Experts of a small language model: width 320, 192 GeGLU neurons an expert.
Below are experts of layer 5 (counted from 0) of a mixture-of-experts language model. Rows are named router (the router's row for the expert), gate (a neuron's input weights, with its number), up (a neuron's input weights, with its number) and show model dimensions 64-127. Each number is 500 + 25 x the weight over its row's rms, rounded and kept within 0 to 999. Numbers have three digits each.
Before each expert's rows: a language model's description of what the expert responds to. This comes from a sample of Wikipedia text that the model never trained on.

# expert 32
It responds to: Place names. Country, state and city names after a comma or New, such as York, Carolina, California, Minnesota; often in infobox and title lines.
router:496506485530542500494544496486461541515508547489497483504503487438530498476497520528457475528539498462496498506516497489510561492520574475490464511562492494469504567535527496498509471489528499
gate2:438473492508492462484475492502520440528504465503525535486513536536492507505503479522486494503477497494507526511469494511467494490503490479524533472477461534534430489540531483484471503479501485
up2:519494522489534512510494509475507477469493468486494474524495477479539491467477523490506504520486482488499488507506527476447504460488535481455483500504535504474514499510518505468464491444486532
gate3:485492460544496498511465505495539488498518443533456478514501500494516472499542487444516489545490524492494498461481500527532472510505490522527500522480468494519479510487508503491471508509471541
up3:500498509482500530499488507514484490522488531473523532472528498536517515463472482548495518479453466501517476507463499489468512518510498513471489500509468499488510503503502484525505520494486455
gate4:503501505511461483536526502514510486495465495521484542474533479532453493551476447467492464511506502497464530490544453483526497454481450464509498462515505501552505484475524494476492508503518495
up4:499494508476515429501480513511474516477504525458518466466433526493503565522492491533508503480527526498537482525475525500518493520527455518527495489469528496545430454535516478529477512517461472
gate5:448471483521485504492465534516495472486476440528537523525507491517490486520500519503523509504488439514490520468491481436504480479512523525513488472485513490512536524505487493533525467506514519
up5:483524505497505494481481592445487518512565484504538464511489514530468478481518504491456488529503486520530467502496509502514491551500513484510493466461440534478484496471524446492474510498472511
gate6:478493476472513561510499502519517532492486481477509439466522508499568477536511483491504514490505511430535469516454473475526542520496471501499491520518534523500525477547534480512513483505508531
up6:529510521500526531522492486516496537493443502474475452499492507459494468517514483431462496470497529468509485499496523487543486470511488505513510528458528506538461503463502521517489499493484501
gate7:473529506475497484503472538505510468533557491500528484471503509521483519552510500524489496512460483515509515493525501497478494520430471525504497534511484519541497498481539534495509489534478526
up7:460488487497517522527486525481517501522546514477516480469532522512564474500526552512453533523484473489502521509472495533460490516449483507498484547495503485498509515528535482507498482522484511
gate8:514483519469521519545485499515507513495498486503477467478516533499526484504477528458493474551485479467502438459488529492514496500498457493464507505498526482505476473480493503516475519469468536
up8:539497505503539510492507505498430519495518517470478474496502510453491490492520518513464487535526510477487506550533504520527533503491496480487480512514555488495447503485511475474490479503494500
gate9:521489494519471448485491487545471513470480520489574533508476544515511527511533456491502476497501522565529527494492471474512500496507475506507520487500469495516530488525516463489502510472489538
up9:495510528536496540492512539495486539476501488504529499517541463527504490485499520480504457527501543500521530556538495473482481488497523467532473513489486519488488507465511520504488517490467543
gate10:494504523524476484503483524530485542485484497495538510487533522512531537528559494511483477532430462494501516526492470465502513497485466486497503494525471477543492498514534524516488506491457557
up10:501513504463492497523485504508491528486487557505454512501521535495525540468499501500468516497494519489520494542465555479508534508497488486492491506522493533502510481509517478451502514513480514
gate11:497501520535484484495505482535486522471505495511501486493519482508491464515494528505505491448527497511479523524514444507464527519512484495501526451513473489501476497509497471481503489539525536
up11:464465514468494441461514514480472457500506467500510513508494519525509535457551463567520490522506543494530534494462510512513495536498505517540540460483465530526521518560510506516473522464511498
gate12:474484514521487481501489501530455492517499479549510506501545542537510572466511484492492494544448477502493520499521502471518510466492496520528522487518471506527454506479508494511470511496476497
up12:482535491537510529557516474520458526505500485533510502468538512495544499480484497493460497526475453547477548495503509529532473474492463500488505510470511479494502503482487477526479474477513506
gate13:510511461501479484499499506511485504506499486513507514511510515497486536547523497480521519475516524544534519469538474556566519502498481486485484514490523441495477518497486478480479510504464566
up13:513536479524519512458488509552532538520477521503524494507548497504445509507504481503510479496514522533485480515491484493528541508506483451470426540540530450497457516488547488442506471499478525
gate14:517509484478514495485492494480544431458469500474461501505456504525507510484496512493510483515459503527513488495471510491457454495512507539535520524461477505481498481520513519480515527446504503
up14:479482481538505465479476486552487503536546523522548502490542509487501484530480471493493522488531472476477490476515494462490496481464494512470494447541508516523553526498512534506515518546507480
gate15:498523485506517518512474515524469495493509520475514503500491495497541442487447505496479527514512474476513519485537488508512483473495510485551514531542507503484537500480518519516527504542524473
up15:497510534495536521507504512507517497518470542516503507519500500518559475458437506475485519533524465473478497498539475476493496477449518484535536497509501572527510508489551502493546481533509502
gate16:533542461490476479494479528547483470523499514501561482495497519490542521498495503506515552476508454506510511495513474490483494519484503533532545480541489583488506520496510503488505481520441470
up16:464496497506489515515490520478535505486502476479477516509502495493515510539532482547542463464475564509506485471508517529537485465462507484512530551469538484510481485545511512498537495475484539
gate17:464441486541513486489504523526473534483497508495519535491501493523485471560501451492519504465533460476508533520504446510526507518505493504508474482551506463525500504459535504524472474463471560
up17:549542571445488504468498427473463484499503504537493538495486520474488498543539455518498476530499547499537441508516489541476509534495475494524500530496502509527503472534490477549506507508501547

# expert 22
It responds to: Row and list starts. The first pipe or hyphen opening a new table row or bullet list item after a line break, plus position labels such as MF, FW, Win.
router:528514502456498504475482492489517530466506493492504483551513484483533520487475505516506520526503466470476533519499541480499485469522633530485518481509488486454464569496496491487495495532478515
gate0:443510507501505496504472486539483548542494501429469519480521495536485492526495518486471513464507511521492492489476517500511518468523484483513473468513481496514515484515519508482514506511495506
up0:469559501500502512521497509492467514493480474436494480487490506558511495474500499470497546522521482493515488496475539536519504452514513536459491509499479528497549502503541528485533528491485526
gate1:492520498481489517533485475489460504567499493527511452436512513492521513559471524514529516528498477499525508485514527469506557490523454496533513460518478447535492491431485472490534525537479499
up1:484545465481495509530487538520502488571483527525503487437501527488528471548487489489494534518519486508508511443508493479507565502538466486534507505539499488512500477484501495512519526522517456
gate2:538501461509480490504508478482470496530446506494455514482548536471498515476570507522523498505519533502508487499468514527506515516509482488506499520484462499507471520505523488450496535466492525
up2:492526488501459512477489523508545534529520511518565495488471503468478515535525476512532476499435488485553541538494489536536535496501478489519505490523493507497492544517495484493526466523540510
gate3:533493473511494472481508500475457476481486495472471521497475505468522497495504482495499534530523526498496505482493481533513508507493482474529505514518471554496514494464468538519510485474516467
up3:520498497488525475518519465483501432476500507437523505544486489528514517433506509482518471502495523514517486496487495516472481476502518480482500494478544477493468508541515501477509524480463495
gate4:513483539509486470497462512504503492514493473519529472480456471513500458503482512475526486505506490478515485529490527520502501442508481479512532452512473498493487504474498517513508503542513487
up4:541497531466484530491482522500479494495513492495533512529508504511500463568497488525541509530496470482481488501473534453532501468499494454544525517526477506493533524512455486543482466500553483
gate5:458520501524521526514519485522478495519486494510501500483515538484492480508487519519548517507551499499481482451553501463500510477451481495506514483496497452523510481482500545522545476481436438
up5:520508503507490502491504475575513510520494522489474494509478504466490518543474540533527508482552511469541492516539480484528458507483480509493510516526491513510479488506509523491549473497515507
gate6:485530493539551437501504511489482518544496527492486501477478488477466487474493484462463488496510535532503473477469486532490505459529506502486488555494526466532525487485491507480481484477481520
up6:474469484513496507456509475496524508449512488507482515550492495462496507488495504545543519461464508462456513507465521460483502513461529459516516517502498522497495516536524515499499481469528459
gate7:497485513509502487513527514442519478485471507491458507511501494497513455477527547486541481511527518495483506518512509459468520522479514516486508510495505499512527513548466511511531480473528497
up7:489535477484527496498518486460513529531518514497455510472520519475467542481507517504506502501471521489475528514469538515478533514507512534469472528496514490490496501488488511470555541477541522
gate8:515494482483532483496496486494519541486492513444497521504444504539503491484492478446488535485497500488504543504505485568486492513501485502519520532481537487492481513552536472512478534493515476
up8:501513514472476502496464503549512532523506510479488487467452510482492515535492491466475486509474490495495525491550497540489520512520478512514506480508536497486502470463510494496501485538511507
gate9:518486482512475517510497523452494539512495487485526477468448512517513467509499511505529544529522497503498455513468501515523500493501453494473469500507495545504518478463524471525477523542464528
up9:499493492525485525508480531491468529509472493468527487478481523488505476491515514528500507530520482518501463544461523502492509473481480479472490511529484551510514518467556488577473500513475482
gate10:498482495495525504542525494480495458534462519468525478473478497510490490459492511520545563509544512535558472542508498514489531504521485527477491511522499529530506485535519460512482492496468511
up10:495510530504506535496464461523509509517506499523419513514489473503485514515470529514448462505473494540470529481515509494459529491527519519452489526491480473491478476482509519467524515487480534
gate11:517519488543504447484533529497482488469523516470556537502498481533509491468531485506464494464522492541490479521516533514455514469502479484515472474522507531513526470485512454559461486533513503
up11:526514491478475486473493539490491510505507516499542530474509490499491465508529511507507564515521476502484430513489505528506523502500467447470478505542473506514527498530570479532508494486552474
gate12:477513508510488474520530533538479483504515520552468515475527514508470499454531542502483519552497492499507465473489473480510515487486504459462501540527470505527498472514554500516537514522474464
up12:504499479531543460531488475509494517504498478429469472459495533484509464497480442519516538492519492556553558503502495512493474566518470502507490513526495510537502510470491548481512529524508470
gate13:502503484533453533486490523509464511469490491507513523475462465528522526481496470491497519509488473522484480495504510511510486497540482506483485561521485516487509502476508511502472562497541568
up13:502496493530449518498502505526448529487500498507511513473437478506532530518493487479502502505496475500522490510499524482497483498483491490497522574517506538488514504462518505484492559507551513
gate14:463535472490466499502493531503528511519471543513469555477497533502496464541518509451479474494457511523495501459484507508509519509496464481506531506497520465530500470505479503505515505515499492
up14:489500506513510478487491463504487505517526514497430482557500491529489499516467539503515511479487509495489516485482451483474485511496528477497491537499538523473465529554545532493497502486518529
gate15:527496490489508484469515509497518522496528516496510482495520561510475511451539503487521474483511520507505473499539481546503529506532494522434485531486507538496526490491504458503514506463522493
up15:476436508508472496488484511507494503482487498497438492493534499491498489583506515443491487517509505461488471476527446470503498564488500501499514530504519472499438494477475498476511513491544536

# expert 31
It responds to: Lowercase word-start pieces. Lowercase letters and fragments that begin a word after a quote, slash or bracket, such as "l-ighter", /l-iberal, c-urrent.
router:457471492452487543522462513480449519475487506536524543513471551508510494493523561506475480514506505478469518517506504490505488515453512485530523482504514553441509505483493473490539529525517557
gate2:520527489511501500517492481517504555493532501487504474484489471474499475536485498485496463499510542526481518530509462533485467494504486532528494508517540475503455494528541486470514479471487480
up2:514477502498498486485496560486476528482530539530490473499505503522537488467520526491467517528508521505510485529582501517530489481484532472508473484557443526445537523453481489529496518538474511
gate3:463496474524469476431495506478526557466467451496486493520501488500499490518499478473518532462450509512530550531511511539520517467479503511519474486479486553463521524494484513504524475518509529
up3:548546515463503463501465501520490440468504529490483462465497548483501513456503488512518500510491532502523510501473505513498493513485465494512520501490476484511520515503492495531454540464519490
gate4:517490521502461531533527545506508507492515501456521485497478548519499541508518492489479484500508528574482499457513492490497496505520493500525520496506545511491492440508512502503520488507445510
up4:510479461501516511507531519500467499507480473517466481500500530533472516483471504504477521450472476492561527471523482479506500455515495496543505457537493467471487533514505499475480414551475527
gate5:530513499476522493497519517503537507536488510491516518511542527548473491510516470486478502543466489512510508461504555489467493492528515526528464478520508507478506487533497470507506496525500495
up5:492487516516521489488543489522499530514526502519479500500497505540518477486525481489481520509507513433496519503523498500496491541489507497506504518516537507498485480494478474482457497523516532
gate6:510469456538494494470562510471488496525476530515479521506511490500518510480484515538526515487502463522490548477453485497542521493459526483555519526531514529464498507480566497492476537491476512
up6:499507521490495517520492515486503525509505484531478546508483460497467509544494479511537459506460524536446521465511490470512451501510501505492511515482482541482555485534512526514478499476468542
gate7:505505497530491512489512511513499504487506487514512515492521519484511486475493501519472515478465526493502495511581498520513480486483523488513515480523521486501519500438485467520522514543489523
up7:479484473498427476525497550555561503506468546460506471494463474523503469498515474515553461473501469516477505505456487515492505517501499527502553480492511506524513525529513523493480500517508497
gate8:505520478520537520541516505482514507487488480539494493487551495522546498448532505489505489550533438458496474546522487490473504517496518564497504526466582518497491455480540479503494501531480501
up8:459506490520461510495498484543495471533526477493517445491503490472497471525469497477533530490479476545504539532492497510481535529466479479456489494547447476503544570519503461517479460546500533
gate9:513510449537482532479498496495491528506488508496590451516499512522504485450505496513459469532457507451525464516502514509502482428483502496504514493526510537480474540479490509530503510558498503
up9:532508542477529488519515507486469528491536494513476455519495505497508514515489521515494480495538488496475532509491481471516445521465495525525498511466507500543502494491486493437548527483494534
gate10:500507479535493522527477542491482481435444487509468492491463475461508458502517563490500496510515539493464494471444497525463493509492471519479488462549520513528461505498537467476534505512468500
up10:484496479478481497553467502480455459486524561503511472493470506481522491488498501497434514499516554534494485505479492494508495514528501511505524475538500511509455491505500470506530520520477511
gate11:534508482490500501545554489478471536515479477496523531479509521517505498480485492504519526528513463517551525489474497493532493523462472487489478469533486532486482506467492497565507470514495479
up11:455513509512514533495522446542526461459537528507483500511516485499527526513558464499509456471493543509497442524474475553500508494545488518499461506543539496506469515526510497486520540526488499
gate12:477512453515541482530477486500528479498520482530534531496506499515496496461522539467475503524503534483473508501514489516500480520538487500491496491466511460549501470479493513466498524462467493
up12:446514463462543485495501545527504458487476529477493499470512504499502444458492536523519501458485483510540529525520522490472524472538499487507491512507472492480457466481535488480463492473485508
gate13:467552472537517482466513518509492542506489535487502505461483504551506537495502507445504507505514492517463506548479517489521556474505489484437484526483500415509487468510554514527528489457497521
up13:542485491532499513472502490511498518508529504506500508493528502439478499490527504520454504498546536480529472496522502473495500481495488484538461521529468507494512507479470520499486470564480486
gate14:494528509519517527522539562509530521492475489511502519504479451467486490527495511505522504522501503526452502504499455500497471502535516487468532543518516483489532525532537507464536524534522525
up14:515543517470488543495471536498512476574515457502504480485495472475509466494478504458481494497494479467456523515490521461509515512527537455490503514539501472508508547500527536437522476511522513
gate15:525526489511469499510521522530544520478533529488497507527526502489485493447525492508552502504443487515519482517512466517502486550449536483482516502531506489553474521508510456496507534488564488
up15:482521498489522456478503512506540517530497438484515488471505444463480462500506502493504502490495535503492484521551455476522505475519471546494461485467506487513507488533486530532495434550498503
gate16:451499509484478452482502494475515514460438493547489459545491518493464505497502526536475505514467480478516479498530445496496523483465521500511496471489509519488508569479478534535531514515500501
up16:466521514535517509522488496483545461478510487482503479484510497474504489491519540512468518561506487490504526480495467512468484503490500497460480545474481491497546527495475484511493505459509492
gate17:495524498499506516541506465530522562510545506499494500513495460499472511555480500526498496534526469550504476523542459476496517526474516536520468503516500538486529520507473510478489496528520473
up17:530532482512472510500507543506524503508486503510467480477479525476514493461494485458533508464512506469486497497510511519496531507486523479470534515540524471510542475501469487471520497520531518